From a checkpoint of a small mixture-of-experts model trained on Wikipedia.
Size: 12 layers, width 256, vocabulary 32768, 56.5M parameters.
Below are experts of layer 5 (counted from 0) of a mixture-of-experts language model. Rows are named router (the router's row for the expert), down (a neuron's output weights, with its number) and show model dimensions 0-255. Each number is 500 + 40 x the weight over its row's rms, rounded and kept within 0 to 999. Numbers have three digits each.
After each expert's rows: a language model's description of what the expert responds to. This comes from a sample of Wikipedia text that the model never trained on.

# expert 2
router:504487449544517513500525538490547456472500560485475565561439469533500574521505463434574450450530509522493521474543482549508514517530564508486524526512446509497450499450500459477453467494464481547573439449431463473499552494470542560469550494498540443508515465445526498463542532493513440516520496458515524500514456520492529517425497591522549495456542525483536463576496516520488451499480474485512513449483550512473573436530493535542514469548509537593496446546529463569578449552437440418509557497452509529511512461518450514527478449511563419466510469502542477482528557433494478432440411532484453435542472507538554479568519446466476538555564477566524466452496509521532478429488559417529542558560566507492456424501466431534502483538516497527441518534513557551485443455495489
down1:519527480477523447467431462478496483451464452502509468538532431465476544553490460497538451455492492456504565497428520509493449546469508466460480466425524450494498539500507515471435518582481421545535517484472498511497510533496487543510587411470500441503461489506486563514410422519487552477459526512460505485455462549450498500479536601514534457489487491513367491441455493458552549619473541526530456555494475458530515482536427551508507465494471426472472525522464456474379424505535498517566522477500540521478530493497481568456547461513507468476530488543477538488474481468492525521468575504568464494367482496464497482561522461520484532484514482492474500483479502521463563462469547505508455527523443405543490483507488510448405446566462483490462489458493484470508460564449501
down2:516474534464518458497458500497405545478501437542599439501503466568580510512514501491477501399465494524508521440438535545535509507446485588571506514493496540575464477447446492442511489465493467497499492553465494450527555457485460495488424533568489454489507557444517481528487530470508478538462490549536478487455420461442532535489396470501528447495483505536514516480482507497488473493513628527529521563539421539519464534508500453505539491432485478460550513567503583514561519499433469535523554503466508473463441549504502495508537491503428502511529522416438565541499571493544512528502555442519563428504554579481537474516474486476529505519527482473552512534484593511501513417507474475405536451490467538488497433456534482470582529524537487459465494494510486489542574463515524
down3:496418516504474473489567505549518544489550484487517546487497550500567501480496601440552561610488442515478493525503498532453514530468525497522563502505497565495483466524447591477518515530500458454437544430500478498492540517455466520504516534522432491506492500546559504503425461480527522505596515459564551444484519478466520461515500441474438488462525528443474498503565461499498469437480416535505615523465436543502520521562470465517450572432519472439508503556524508497562486469489547523465494451545522478451484549438443481564445479530485460498476515523529504493460467504442561542566465474504440422497486509460399521503493479569467559471559458473506560544540526461504463433476503494442536513519545509471460507488459564526473496511456546482468510625522486473421523553491499
Plural nouns and they. Plural noun endings and whole plurals such as members, players, dams, sirens, plus the pronouns they, them and They.

# expert 30
router:473508554505526420445462501466532525441493450514492544532472539539573523538520492557481512498471447518501546511575475518469504495512484499502506449570496533447499481491553547443494425441512490434496589504592466478454493534511421533516488483479561473458508497572553548471503436448530534508535452504413549489451508521480511491547584545551542564578524500520487490492546480441518460460450515553517476495427568459509531492506521470489431515494518496479445490546469505433442495531608547550449417559459436536523476568478511531513537477538533508540548545509492500496478471582639474528509524479544456526503489534534417475539525513455421455451506482530451510510442449449496533490448507494518480526525440520439516539469486448493542462478487483525498497520454489469559547504573532
down0:491577524455524447476569466444476483509455513449602462489432479576586468438558460534527485507486483452557546527516531463496531589506491471503510574479496457453498557512449496474480510487511545478513444515471531513654484452499503529502515598554455504540497509448515544556510556523515488484483519475539493522539462511488476468483438441522544519471532498468459528524509459508430513495535529479419468513553501434453524488519492523523517498546440477531425449462461452502446507458497573442520533550513513503495464561482412479536494497559490554511446564504489573513502521559523561496547543525486522402540468509459505546524480509563503450517535564517469517502476488575523507552535514567558524508473551444569474493467482583473558441523512526458463552540564495498469468457540533
down1:622537551497552546494556494468505570462481502470538415422514517483440497475503524481511535460504456499450530561435489499495474507477498496505481494474550553593425509464566575495490510496491433554491454566425516485549514470525491515442505545539490556547440497531448449501497499582495505525508444513552465481567537505513525538492522455480471484520565439588507467480545567463505484505436437527462518615517468506551512527547488528499537544419482500495484433535443558453496527479494445482497496506494511481503518510440490585546403545547524508526490421527538482570474475499509589525554451581522542539577465477521461535527518524479527509517514547470442519511448509420516506490554507514472456524481506483508529565446478544523563534563520465477531480536510576541471507528534528
down2:522482562487531428534439474471436465490547471500518476467502603505498472499461486526474482463504476452456405480442492493484501509515540530546535500561473496513496509511486496607476475499532501520447484480488598524459531487546489454536442455503529518475500496499533513515437482502460492461509489482536502517577466559512518486502512500543450572525447556522493529476604490479512452422526516444616521500463549502485515536516508534502540534573532483476470556480516512509492501455535432476502455551482554492480486501516428556550490482557551478428472517515478543543528551482552528447565505498493584483510519589484566510470511473491571454531455481460514522504439495492523397554510428423520533597416560499553487600439456505585534529540489486494567481538461510485430472548486516
Foreign name pieces. Word pieces inside non-English, especially Spanish, Slavic or Arabic, names of clubs, places and people, like Potosí, Barjiji, Ségué-la, Château.

# expert 13
router:571473490560510527507586463460512437566449549476538416505578414502508447532537523428456492554479561510437417552488517576541490524534479519461452472538481550529473481468456490435495530536458433542451509460469532553533487511459528516447587502474513467452501490475497485512532473474438485548495571503551499468528557428566469463515484449475500567554579468458429487566470467565503489499510479528483527460466495536532544540498511544589504472529544518490506491545464442533536513538543483500510432512558442432516463503517443462564567508513477484443476536473535485478533488543484507527531482473482548518460471564462463534480467504514544503558473465534522468437542433553530486462567516553477541556491525513419565503456564569523462509529501526451565548484541459528456449490503502
down1:583532462516467433510465501541447540479565504545455503405429454566484541574580464479485565479519556451469519505463469499528432520508508532527566458453519464487429470465502415480495472496456538511514559456507505505531592483520538474529456476621525468526540487501504508492473517490528555560502545488484467447462529550615550540493522442474517503463533492517535573529478476486568437487474567470520539469492445494552459554515567439420484481441485436458525507502465528473469504543502484433485502482489429492531488493502516539478503455443542475463568527503533466429472503546440541449478512494534475466498507507501468541538506526405599517458521564553537556483518530429519527467497563502571478476496510466517550440536483551519513502489486496563476471448487461453529521475437466
down2:521436468435527493600511507491485524491481472607536549446489439484491533460468458445517527500517513486489531454511497533484511419461461461563528478457541466537460512541487491539482576438510476470412447525483551488492502441509556525512481531466429546518488550473543440468510489562582518477479508512407442462552467536513556484487491481468518550440568524465494542497511514507559480458478526453501462470509564423476477444466504441535529460525505482546471545516511493549484506516468551515505519478486468528506408582527609436494471540501527523472435464453513541534528515437458496481583504510522538464524533566492508470531619510487572566517497467508538446449591437454448539438478532513485435502495512514519473517476529538497539567464520503471490508531463492402463521562536454
down3:489516413432493520485595459540496480513561488510508461448564534543445489446468518541514502559476535454496502449512446429484526487575413515527506550486484458525548567517453447461462437506468526519502459527528499501539483485426534553449559539554495545525487532549500479464516550471435551510480525507492582466541508520525481515557485544474506478433462508588492469463532454576471453564505535446530488457462479448497500463493421550462472522512425479523510472552545571512534522532486548530519442508454502466478510521477497486543563474505559565512546462535554464522504553490473450471519551476553417481475563532463530443544466462580599487474456451564512457453564563533479508495502544501454514489457508555523535537557494514445526494460509497459496509466507568539465608517546542
Closing brackets, quotes. Closing parentheses and quotes, especially after birth–death dates in biography openings, e.g. (born August 18, 1977), also sentence-final periods.

# expert 1
router:537524520474468495479502441525471544480495431484554491464551453496456450511436495488478551532494494483499546525477479475498497514499527545590456568497519468448552543518492494465469547538475523558502559498493516533452497462554513437484454581543509443477482488511517538523506482482530600479447445494466514486516487535556546491495507503486509430489498495423580419508533513471486485478484549563540530489544477532521508491548551573454503478538431519467527509477489458468439601443472462437491457414505457480400593518536536449501443508457483511469513464563567528536596514562482528492561468513518567514504470512522458558497415506512525533526587473438571487536505483574525541516517564519454540531465566472600577498505526528555448534565466473464447510485472443511488463497504546
down1:451574573478423444539458461509499483513528519455451496466492502521519497501444464552491516482489407524425488533456493481471466459519463520486502505533437472445482472479511466448562513519488517526446464480465473448490549490516471495485502440574450519547503492487563545479499503536475456479504519433555464521507450542522499509460551441512548443553505511497457533554475471439499539572490466551512461511513472528446508483498570476496546588515473482558534412550570539537497576455460561395440510521499546532637501521498527419518457442509485549555616490523470483545491499547545522458546462496474454459523521506538507537513492456531497484479477505464575434460474532503468450493530471464473464394568501512493451396523469509521467545460461448534484528486528522519510512461425523
down2:561441573491536568473493528490533474526525546535548531559453525506486443486495439540509451575518447441548541497459491580544488452474547481502551439529522496491548537572505499472502440556401519492451515505512505473499505501466484506521460465537539474500507533475504533493534510479465481426483558539490502523457462515539497495545455460458538530487513493493510461560532510561505486474505539596551511433511553537445480475516518479405495570499535481470511462507445574476466429513563447491496501524511518457538547544512448461548474507538486509472607466574512589570447552539464475474473450445463423506405534537442539553548410481465509501565461464487450499462497479501478515451520570580507441512390494542466454460547481478525519470530478536482505472554547503526490442482537501
down3:498596453550530459516503460437505510514517479517464446567529458553520589526435478505478554567442511497487504510458472560414505523465488517481474537482464501487422503530477523449475452480542529495435481540486434504496488466501527480421499472536501453531523484543501492474523516528569549541535478455518535534521515444506425452513510492465522449463545497562510482499502550511463499463535439397535518450482433477534486473560472473533509437499512572497456582457443507498529476450565481476495435465557442529510479515484499550484443436484467551564449374492535501526540500438529543477551450395573540494562496504484486515418441546473568514458565516515503540451502486486545544480510468492410554516493527435493464518513502491506509476518550489447493508487485503380494451481473441
Clause-joining punctuation. Commas and conjunctions like and, or, but, & between list items, places and clauses, e.g. Berlin, Germany; Somerset and.

# expert 23
router:464476460421465506464552487470467579556482500563526531487472532521464480483479510497523475456500441553519540444488418475537468450558516546534577504467432478475513500453573464496511531442529478519542446535515464526532582532454450583478534460513542451434490477549464446558523536531488548458458533530455482517466484485457451471538407543443483472535428513472548579567496419520471473556520496468491430457467517494462469601527506543453483546432533511494489490535502511524452414475506475493465520498456469555533530546526444487471505534492484471453467559525533460502516496452451467491451467527464483452611503506503571458439517427578569465516554455454473513484499550497508447476482499503482555537526544507489578488419470461523507517498483524553535475502463509471580550457522459
down1:468542438492369527505518384487489503509446480416566464517497550619468463487476517504488529541467549407510507516455476478518427480497517542452488520553480491490508534426504485522521448495455507438498409518464542547598494482455448474555560532425532482450527436502533515498502486537525495479475490490507531496506547552479483461547515499571568504468547558499537492450496562472502525547469499516550533506434427492472549493505525547523536497497477619516514459517509576471591447598542495493469501474502501538496488485498544531503507518491447448495535587456538507560507494454500434516528530501464447530526488493522527525436474447542542471468493473504461473515495507495467498491498561572454556512499486488557482538563545491558438552481462493486497518530487539456457426602492502
down2:449595450473549520416531541468492448503548475450509487566469503528466415530475482454463453457471471427592534451471505482497501496475522547449505496504434564514461503505510490510523441486454489481448584379445506541516445556518477492501517421549499503452474480527424520542526498528466446518539493564618538574507545462477593481523502456522529495475461557550511562505497529468506427540550509563443474517512509456529483481502495465494490451469529531484552498456457482521542520494527507541596508488460448513470515542550519574524435476506508485508504462495513531382493440455547504502538528589533469504498490445474451505495485519543489474450473437513521513480491550479560496557524508537506466489482459469495561564524429495479532506481511531554459574612474458464503503494500506
down3:545530473452390420541461506449555497433446640448491503530563563507452413498577509492514510457453521497519496533471505488539540487443452536411518435543512450498503463541498494461548528534452443499550514505532438545496517496463478494467538548506454498457531550547468535483492461435478537481525519475497498464567426494503542476516511434495503430556479515433512502487526535507497437513573481530466477563430510524480555505536562523483417496481502451468484439486488495566446507522508568456505510558515502452492496465534501425445578445586483561507467451502509484467447504492395496508538495527423471509540459429484541549498535498492502533536504511487543521481545463484501524552586470522448499465537423440529513486511537444475554498557493501549515525505518467508460458531524540
Infinitive to and modals. The word to, especially the infinitive marker after trying, unable or order, plus modals would, can, could, will.

# expert 9
router:460564442421536497444501515459457484490558506520462532459436511509562466568517522493541543525544439439464428527523523450506560470465462479478468507587509535530454516526442446421436451448484476461511559562452477524528487540541543445447484497522393436535480532530523409421463459549504442555524511468554461469544560511547442501460497488447579550439538484454487520496500473522528526445547494437423549533502516487458513486532492521490550460481443438422481470461500515564489449474424444536519525488482587513482521506495518551528522528519573457514500571441508480495505441521518535532494455567500467551487529539465570495522491427474486525481511468517458546438478520540505487511480500487487496487447577561475500522448529452497483502504524507464501480565482473495496522556461404
down1:539475516484467548516479478500558523574507464525537461479534498540521408458479560506552508520485481498565526488533456517538502539538476520457483503460448526529504507529457508488515471405530497497387516468478503488444510546502500503579509528437556560437478545559555466469491531539491522491473417562469446569525506516508558490517552523495509519548535498532491548534465494546484481443511502407517596533468566448476397486504468521553491520486536452537510470506500481437551535521432466440463490440496551526507457451520521598514470457508447532459457521459520459543470502532436508567478556545447480500476518548489461493462452524483491540546456449475486538529523570484544582496489566488529516530423541463470392507501459411509471407505563506583505531485554525454507458530481523
down2:547560431513524481543490510463449490513493481513527552519521515542508472533479499480485518445510514466473503499449483481437523523606457464476532522537529533508460475435534501436458499519465490523503569528536436522461546636489439514443469474551472561535561491530478535517501513541449508409478509457558441464497609556530466472398538514469596485487495423528459514440566513535473499478511489489470532444580539488443504523504516481537530488542446524500449417475504478483606476549527482511482409543518462451533475457518488530460485451475451516467410497478480517488446538519440456493537523509534513564409494442549475478477476480464502532472465392467476507533459513471516503463520441499486458596525546524508499450464506453566484479511539529530506524521496488509459442527430486
down3:485512461502503575528446440468536541494545485547488564477487525525489487474500478499537473494502573504466567510466407523472558463530548436517533513514445525472512522561520529434477488500458521477502530479530438514406508481454553494630543481484520460492471532602523464505468488491473591480539506450510467508427470505418559409509501534501511438507500500478455504497531510519492507522439538406564537460535454492496468539564460496502412556505480453504444426503513440557436506515560552425480518445476557526517532489493600495528515513540561516471527560486520465512510464560469488447524491517500507484499538475511483413474550502534524501426438577483565557483521497478543556438521523499474502499572534526476461504455439524498451527533539539519433478472440541561528454480473449
Numbers and counts. Numerals and number words giving counts, dates or table values, like over 50 years, five to ten years, 23 rebounds.

# expert 16
router:538454463540528522436571572499463457469430512556530509528470429529474502551476475449538489516532489455473457460519505465557545493462536454425539433542503545533530484535497546468483452483491441480445505437535489526565551534439529518427468479479574459569480507439537440475486544562525445460550533451531545527534574425545498494499492473519525529484489545501435503505438502502437509430532555477522569515448545537469514502573503468527553469483465516461524437553431480547519475461478526508473514548562428463573477483445481556572533543577553483469416527442542438483466514506419499519474473516545536539437484560527499502533523505455472532563448462524468478508458530469522481509555454525532517488473479445448475431486476547517470516536508540500565520509539472473428469538562505
down0:470611602526547453498534473460528448551551435439548467471457509464578498488571551485569532516584463575490426543525461600499495502477482504458517529495506447530491480494507588530444539356502467528496486541490561465526536502508462492492528505528485420459506451505583445517465473514519514526566561515507494522484525517588539569502535523507487471472545539472472474512521522506495463474500548484483439503552525380534481541497432439457539512469537472517516477500477531530483453485491457495443485508452450513553554513565438514473505525492484524517550520534579486487545500507588501455498458556498474532461570467433478490497537496489500477517563525511568502452545482535538535505445535498498478551549496516503473608552470526497510511485522494507584487494453489432510519543487503
down1:502473501557555482519565488486529592432474492423522497434434564468498535496447454514496493445495456498549539509436513484507497539465472512472601475482556461417479475470472504531491426549435489549573525509533484452516472558485498510563438459536586520442480503471497533559519493535526521503542446560504553533494507434483577509478496545485508398502497499508404454539461482581484536473507525513525479498457496549549432571465509497495491463472538492502554508517500486508434531538523475559501446524510483498580502487546523575463454535515545476511430547436484538460490500510563511487476570449481463529522555485500520498479484538482474564515480539450515558526528540423509581486534496428470490483456426512549461524619465414513463475463546501566537497442469533460478516509489524
down2:526534482486443597502461496587464533414540473508505533473492532523486480514513536550468542510493520585510483521449560507496450487539565482549538533539536496542498394511476456498523558450525488531557479489496534524462434504469417473533519506511539556540510523503475571503530563505464493521454498511592601468435480509499524460437541500521495461577429541494506515502464510567524437545549508557504441501469472518472476435436453572476579466510438498465482458536499511469539433501477506584471550477542499543439509605562520507550493416449529483482532450454497520507509484504431546546527497525500582496470503529565460514540557524482480425452522521512483543527470501532545453595480453467462478443547506552492476495485493494499518478527454517536437476535504597523465484482514453
Number fragments, line breaks. Middle digit chunks of long IDs, ISBNs and decimals, table separator rows, line breaks and periods, e.g. 978-0-7434-'8'.

# expert 27
router:535457465536530519436572576496464455469430510558530510530470429529476503553474476448535492517533490459475457458521503463556546495459534452417538435542507544531530481534496547467486446483489444481449505439538489525566551536440527517424468476481572462566478510438536440476488543562526445459547528451533548526532573427544496492502490474516528530482490546498434505503438501501436509430531553478525571512446547536470513502573504471527553467485465516463522438555435484549517476456475526511475518545562438462575475487449480558570533547582550481466411528443545436481465516509416500522475478518546536540435484557525494503529522503459470532562448460523469476505458529466518478505558455525535514487478477448446477431486476544518469519535508540504561519507539470477430464537561504
down0:565455468442477443496573512474549458450418566541500541474502482586508467485526447506503514477514452469541574521541481485499468513530471487510497482471540451384438501504507505486556557504483527582511497566458539516541503550484471544525481492481484503535527562480518506476497575559467537472509590468560532459481508501579438518478397483471548502458500520534487535477545524497451472482527559504462597503566363503519439518495569459457460550526457522544527505484496547439455503498556511484508480438482470477422487469544497514511470494531548472482469493472517431464457545529424481527516560506528516544553554472435406518484535493571468432495532499462509522460555454446618515528448493450516528499488473482498502487477445529523550576489531543467482461483540521495525455516504485
down1:602473594496491512464441518394512540500492534436466438534589489536527551532456485444450509482515503475444559539565435480560509592509471540519506536475473483461453541493500430537495490444537502594450566538524541470467512505542497522529553500543569496495514510479461482415525532559497437477468478437464525447435494510410568476478545475498444462430465547500496465485540469440516566474486557467460469531500539511484495576470501569553514454535523475452468543478470469501469535528512509567515518531425479516481538537540440500494523405495553505498545524520410544499433466438500529521457487470419521531504470491512497447434482483497494516548487493521519528505451429529459525500487407549556559487525543562524476499478508566540494540560478531513512512481470528479472520488487473
down2:515504451488511591575495478414484506461419565479473521483487534505543522445521518564561505472503435487415451469474537489487399482490482492532568484515524521507529463489499518483544577503502501479512419499481482474543503505515434500397568512462529526531509545466530519469480524500473514558565504475467482526495442450496519586498518477491483505526517465523400448514546528453518487484588577497447569483458516590524535508542522493507462484563559486489540510501443535529460523465418495494523491526621464487579489485473534434542438535502469519516488425497444489473517466531508496514557457489482435520499483455520530485521520536497460453532466445501553555473496429479493500440495480491505463468535596430531481422445486461525598530481591547513460529523450544542533539511512490
Mixed structural tokens. Structure tokens like decimals after points, list dashes, periods and line breaks in tables and lists, plus assorted common words; no clear shared feature.

# expert 31
router:500449542558494511463512535479512509537457541553487463558470517501483470533532469472538479452475448521448497472511499587502545468523574441482445470509515439470483480517448554508588440487495429450478471502444553443512415558514572487461482470538459530525528483490524495465468489515417451460485466511460497564526500493545442501508486465468507467544513513475502517514446545424475544482541482476566421485453506515434486494462546506441561484563560495524568498514465548583549476501526489447549559553511520492471488491512463495525502529521502526488520519551558433584511478430460511440496446461506552568464508445449558504420552523512568424491537433535431560441533553567515456499541476473520536490502466554478493478511552446566459504418449463452450482541550491473497429539493438
down1:469522503419531489486484520442488507601485549451447606488537455514503554484535531540506543562500428508479537544531542494481522450501465511507383481568480429534495509573514399520482510493571502457533475479483521502442498514535473489516467498525504481464462513454467504561568498484477461472533466510463549524544493547501433435460489468560529495454450566497496502508493442505557543438554469534539508504469515481486522530521549475466523451474473554536538484530578471613478483526411522477503532444501506423438457494522464539494418510463547447507534453483558468483457462525568483543475509507574522551470515567511496517484548530533574528500468515483551541443505530494498508538513547553551543461551469485553477536489476561495569470501517574506530528505438418576466448535476436
down2:511494472487513542530526589498454462458555490534535465549479471552546486511492535496466541472527472496516450510487462485452608555639506560432458477466485500480516467418469543450460434519469593482543510442398531474450558456509452575554520523525556519496507542549549487457545507487583556556486570500561461476515475431476530491514511562507488520536483582537504513556526452429496513536531563498542498532551540476459449501460510544485505431506460481510540454420524479479497539516468462488498428525445519515456530518513538539526507518468463502489565492593485514402510509486501460561542503427532435494560522548481466526503436486491582484466448532472456496509465472505520526531515508472504462521518486458497549554507464534505574491555462511473571539522467501470521425476501468
down3:509531466462530535511499480503499472458497499538440470581559560498603499423477512494436521469526596452416458582589493477565489484494527517461518590431527512531448548585479455487511508476555484454425533485540500548467454505535527431533428506423513503463541538524485513452536545513529484414522451472472541559450470532515502552466499501467490510500468538548513477502453470561532543513474478508499478464543490461507449564465452469530409463497470507457402489523511492472494493524483471526505517522511468437453497458521443501415474456462447441539592521507557501576537501520464452456564552540501585462475504513479461541486458467434503429516465502477477466484467455487524523549471542554527477514488446512514471454512542521440457503495484489480484551469425518468538440512543436
Ordinals and superlatives. Ordinal and ranking adjectives after the, his or possessive, such as first, third, final, last, own, largest.

# expert 10
router:539454467538528522436572575495465459468427513559530512531467426530472504551476474449534490516534487453473461461520505467560544495460536455423538432544505543533535484536496547465487447483491443482448507437535491528565553536439529517422469475480571461571479509435538437477488544565526449460547534454531551525534575430540501492500494474514526528482488546500434506506437500500436508430536556478522571517449541534472513502574503469529551467481465512464528439554430481547517475459478524511474516547563433460573477482447480556571532545576553481470417526441541440482467514508419500520475478516541535539435482559523498503532526505456469530564447463523469482506456527470522479505553452524531519491475475448447476430483474545516469517536508540502562520508537469474429469538560506
down0:502459493437459436538507514522510546415502496522489496504471488449439584412500537439499453543467480517432498483485522509496460436489531543535497437539471563539523540490488519481512522448517459601506473546499533472512406525465455502445529468503560519523521505442532466476450474493481520489566480487467540462531569455475517485470503511505459536499444561522549544539482470386462538569488544476469500532568457498463566508533429481487468520510482486433495485518455483474501488546496515449522484526482495540516492486545539521609494481489505476447516516516564523507495535531533488396468537465472540523509562494440488568456454492502487572441473468511507570498571531422555472498579581545408513418465484437491478578535573550471490505526541445474532554541433506502506518495422520
down1:501535519493419470461506517517486562489474530495572581507526569553429467459532592477479486512529451521502462447517500492469505546562528563528538487491547553494532489465512505476475516439439531569545564463492540494506443450532500459537496478537462464519551501564444479452505481535591474420536493538589443495451521488545490463453502471506551530451489568531554542443599542503484500533519485523569446544564491488522486420508456457509508449533430486456536456462503532484465558489539465513481484525542531485580515523509441599504516504468512472443457530537458570464500445593460475435454537544460492460458509492519480548617518496483474452436502491531505486510462515548431479545462525497499600497488503515506451566512530486511538527476501436509553478461494501489568515488459459
down2:455472483517542528529468468434498511483580508459450460490466479472452467527528472485545553555453500528465484476455466523545476516481511506540465518482501480533441496486500576469468490467500506392543491487506538447469522419468538506540462523462552535479552509557454500492448505472538483482524525491550551454543451502521514450540505471501431365466534423447531476496538493474465529466487533494513420477567537516457406500413426489567476499451439541441533464543479503535452529516509458502501552487574426509528600491470564518584468498519472490497455530415505480459563514532519448481515485472566472497473544435449457470496540494576473607440511492543560497509537453535548494493478557524525462493574423482466585488538506518447492498517493513484539468427526436485516498512511476
Digits in data. Number pieces and units in codes, coordinates, percentages and table cells, plus some dates, commas and he, e.g. 24'13'245, 6.'64'%.

# expert 14
router:490475454542512442520501500516541551574492552488417519463466483455465489431457493467542484464565500527471517494468495595514518484478480503493509560477487553510534573451484484566528531478467464513485449503534476510471508455479514528534539493473503532483493454538530527520561559499524459517506565460513499543492430484483470493501476478452552511544445512519572543531510468513448530469513487440470443523564562467496559436461549546477492525536487521545495536480577503534480568545440463414464543482493571530530553469537448426477501511488461517448623492565428514484527512477525473492539463547498439483527451427435580457435496455545519563513461456550497443529488424531515534436455415505532530485498506509548446489496513452536568416519480428587533558523510512559576463526487458
down1:477563460532500573453470435504593501554516451479470380525544584513493536554476453576530478481456530487520547538462500507545535463501546561504452510510547564545446542584501469464561522460473505533583502521543472491600475506560461532471483490479481529502498461505474530490496505525514465567531536564551498524608528516518466459487496463458485596517494506577525591562530497539501462512498538515509514498520442521489492513507429484491485409484512476497436453407440421581476514573508531480487486539488519498509572445465533533475525505484430499471508431448541460530536490491458485518423475481505475556509486493450524510584461566451527443559520444444489505478520522499463477548479510569507478574486510503552539504484523464474511549478502527536500541443510508524488493484423529
down2:526509486523493559465504588483443492560558594589430545497436438582530542472485524514515502439503478539454454429493506524449516467430486538497507535449516546482493537422520539526539528398462464522451531495488519546496538511423545566527478521506558483444484455516516448528589489512517500478441507484549511521563433499546506454465419467527502480527483540512441565472578478474517516548498530583474558524464508510493551462420426495453528492513493536490492559557540512541542564506525530502450522490507570484487515609516495527503501413535427550483515560521498505487454479486446540484588479442480521533524582453449481493509540574525552503527581440511477513531477549534499488527454493495450565529508430439506479466505494542502509528456490532500534529491502520460495527474535506
down3:504439469439537504602437435515485456553507503449474481543596572521499530481517461463473595494511500496534498490512485497499531503523500550451533549535538489559636507533523517531536521435408555535530451484540518539569489488525421434403491517485551580492440464513555455475553432514505533490454493459510484509497511536518510523519495481461491457580544444460457487432589462546486481502481460441473467559507488463445507528501500592469518516506482553466512459505470490540444486425478511525544476489530509452548499524471481524453471518540487532558510572406487494486480534513489409586519498553443501487477476381537472553543514496509436510524547495499522508474483446507488548548447470508423491494535489503505581476490559433489507529527482486538469532505450501509490490503483537
Past and -ing verbs. Main verbs in past tense or -ing form after was, he or also in narrative prose, such as made, played, inflicted, placing.

# expert 3
router:477466482494579478473561529570448476432462543520455513465468514440513524544521464467508494539505468541523493516551480514463499522502473542457526525534471473450459499504572515418427467421463486541541492508486458461476546525549453571471480486471561468480485409518499446503469546591525453470506481500467539523489424496530468531550499543523559505462510508488478591491512503486592458519418469548509467496409514535520448535550480502466562490411556544550509426568465483439521511498568516501455522520515464561555472534513514447483460512529520463533479463466490467480438466477558448456451444482497501573502507582502494454505483559498462433470517508557555484481428441483436490532470476449480459448470463520448501564570464464421517435503467502548504505561469490478562568523558500
down0:487529529472499415420425553433422546476443491480537493468437535489543523507549437441503582502504504473504512515493534451469441389466554544430554437452610465487548500468499493471456507461444508496463547468459480550527504477503515534474472440449473504511515497457425496490429420456545506521499514563563552530553553516608490567430490493530469565518480534484497551394490516522477493500459521509542543483516543551505407470474477517496542512544517576491490448478537475534462521474485448482478455465480503534519501481460479478443475532443538492528488513527474481555541538448501545458389466515446513501472475506508522442518422540507434524501586557548449470549484454525514492485443540512468526469495508458499514476446509497530552522538483510504527513529532553549472456510442517
down1:471516468519513492519526520566518472518498468485530558522523493541533569446383535512528502484455517459514492503546555560420520474491484542552493428460463505453454496482490468497489463465485525445516508539489557463466544537594429391552571490575483530461493526499452443457475546558454469512509399495439524542475568550554518490558493500457493493487465495557517448457487503475480558530528482566490456538582488503495457531552464557449549530553419480493498484486570497504503516476519528480486509470521462524406522503475517488524534548518521503463452489521490469560477470445535465545493482504416469530478536458445566577440488490469528436553474468527508498542434488420457497496566451489425536502486470511550460435444491461549477485477483518531560467459449508422510575568469480
down2:520503502537510565461575538464446525505504487516566434501497566524543445537531460508479564536438512496463484454521530549494480521529561493509557492447400513520444501431440439545473509517425515491531480480535523440484563517526492491477512546516487544490485395401476478444455492542526537529494512447512450531503566461511558466549508507499458444511494508504451516437533482585562478494466507494563537538439490517507426477526447479481577505471518516541509470498458542468515463525508428439538436550429536550489502466516598499478528498460520478446505495542494510508542494459503464471487508517471527502620541441514507437498467484507503502492584564486537452502495449499489527433470521566517436571595470440492522521493485490581502525520503387524546478457471539493499587502543472
Latinate word-internal pieces. Word-internal pieces of Latinate, scientific or medical words, mostly biology and chemistry text, like append-ect-omy, hist-am-ines, vit-amin, Mod-er-ately.

# expert 24
router:523500476507539458580526542507499445503468533493520450564508508502472518514521449443519501493490466420511451519511434477544502472482541477459516553553542475469490511533482459455536522445463516496448440501474453532576444513471507524452526522472514498489515577489537458519504547567575444488440419429569485507480548425571439456495484444485490476529585549513476573469443497468456460453548533494522523555486461547509491530509583425574545437510449551474479454543454509415422506539469407554541531550521534485493492458515491542518422484532513488466489433445473429514452436501446448489400501558488528482501481543507548499465487452512525485479488557525471521456499485452426526533496476507565444471506531486482523473498475530534540478493479527511508409574558462493472415548492511
down0:482492518575456561454481553611541529558509444501423559513494516443536489521496537450488466456554503536490495507497508596525492508510458525586515461481457554524487539458477546503463460505557585553518515542540458427514484581478534471504555512503449536475517463501548506463510540562499444503433503435434528544478547467498452505502462456540503494440488473560465518474527519545473551574510512527427460467533519527513529438506544515480539570480491569508494592469439497447487504501489494544587500475526457487510545523501549454475415419460481385580468472513498603456465485528491456490536512505530546510471441543484532488467517502564525494487462533508490476529434526448539500503567512467426520587502503483507480516503471569505524497472501571505472567484413523515490558509512494
down1:558463446448470506543473465456434504425426538517571567476477444523419435522530498495466494484474496490545530492428464443504476514467459543541507508573550558547543499533515450509512489514524519553563508539526531462435509505415455451489526579505477462519502468447529555514500474537541517558477479518500468494427517506510542446549529519496495463512555490508527522491438552496493458493476459512517518497529551490476483452488541524449415536466457480443517516484495464486504530440452522551422553492505518515440495416545527481445486485571505560493498558467454419532533524443475586566424534524461471502531534556514447459549476452477511483583452453526511585562477546507573484431534489462465473468484517550502474456567469514585548503511488499572457477518527501521450490499599556
down2:503515412520431475549468558569486527453507529524508521488478496496485521447563488516516539539516484479538520468546488455419500505477499500426487488515449523476511493529494505456519460519471466558525525486545474512555478497405458554488454460529537567515521424460506567507560499516445541486452520530548475459472449464492616474468553579441463555500518500433483494550466539442433512541525543529433530512518519468574474474474447555476495578543540449535542464514525484527497439579480523576478569497570533494488422506571492561481515476500450585458493457572502538481507578464506508522522522503513467470466474541572526484470440515506510535518487505513518446487489530527469419507550555472443481430450493513513447509548570503549517563505577576461523468469537584445495466498516450
Measurement units. Units and quantity words after numbers, like m, km, mi, million, %, plus architecture words in building descriptions like mullioned, frieze.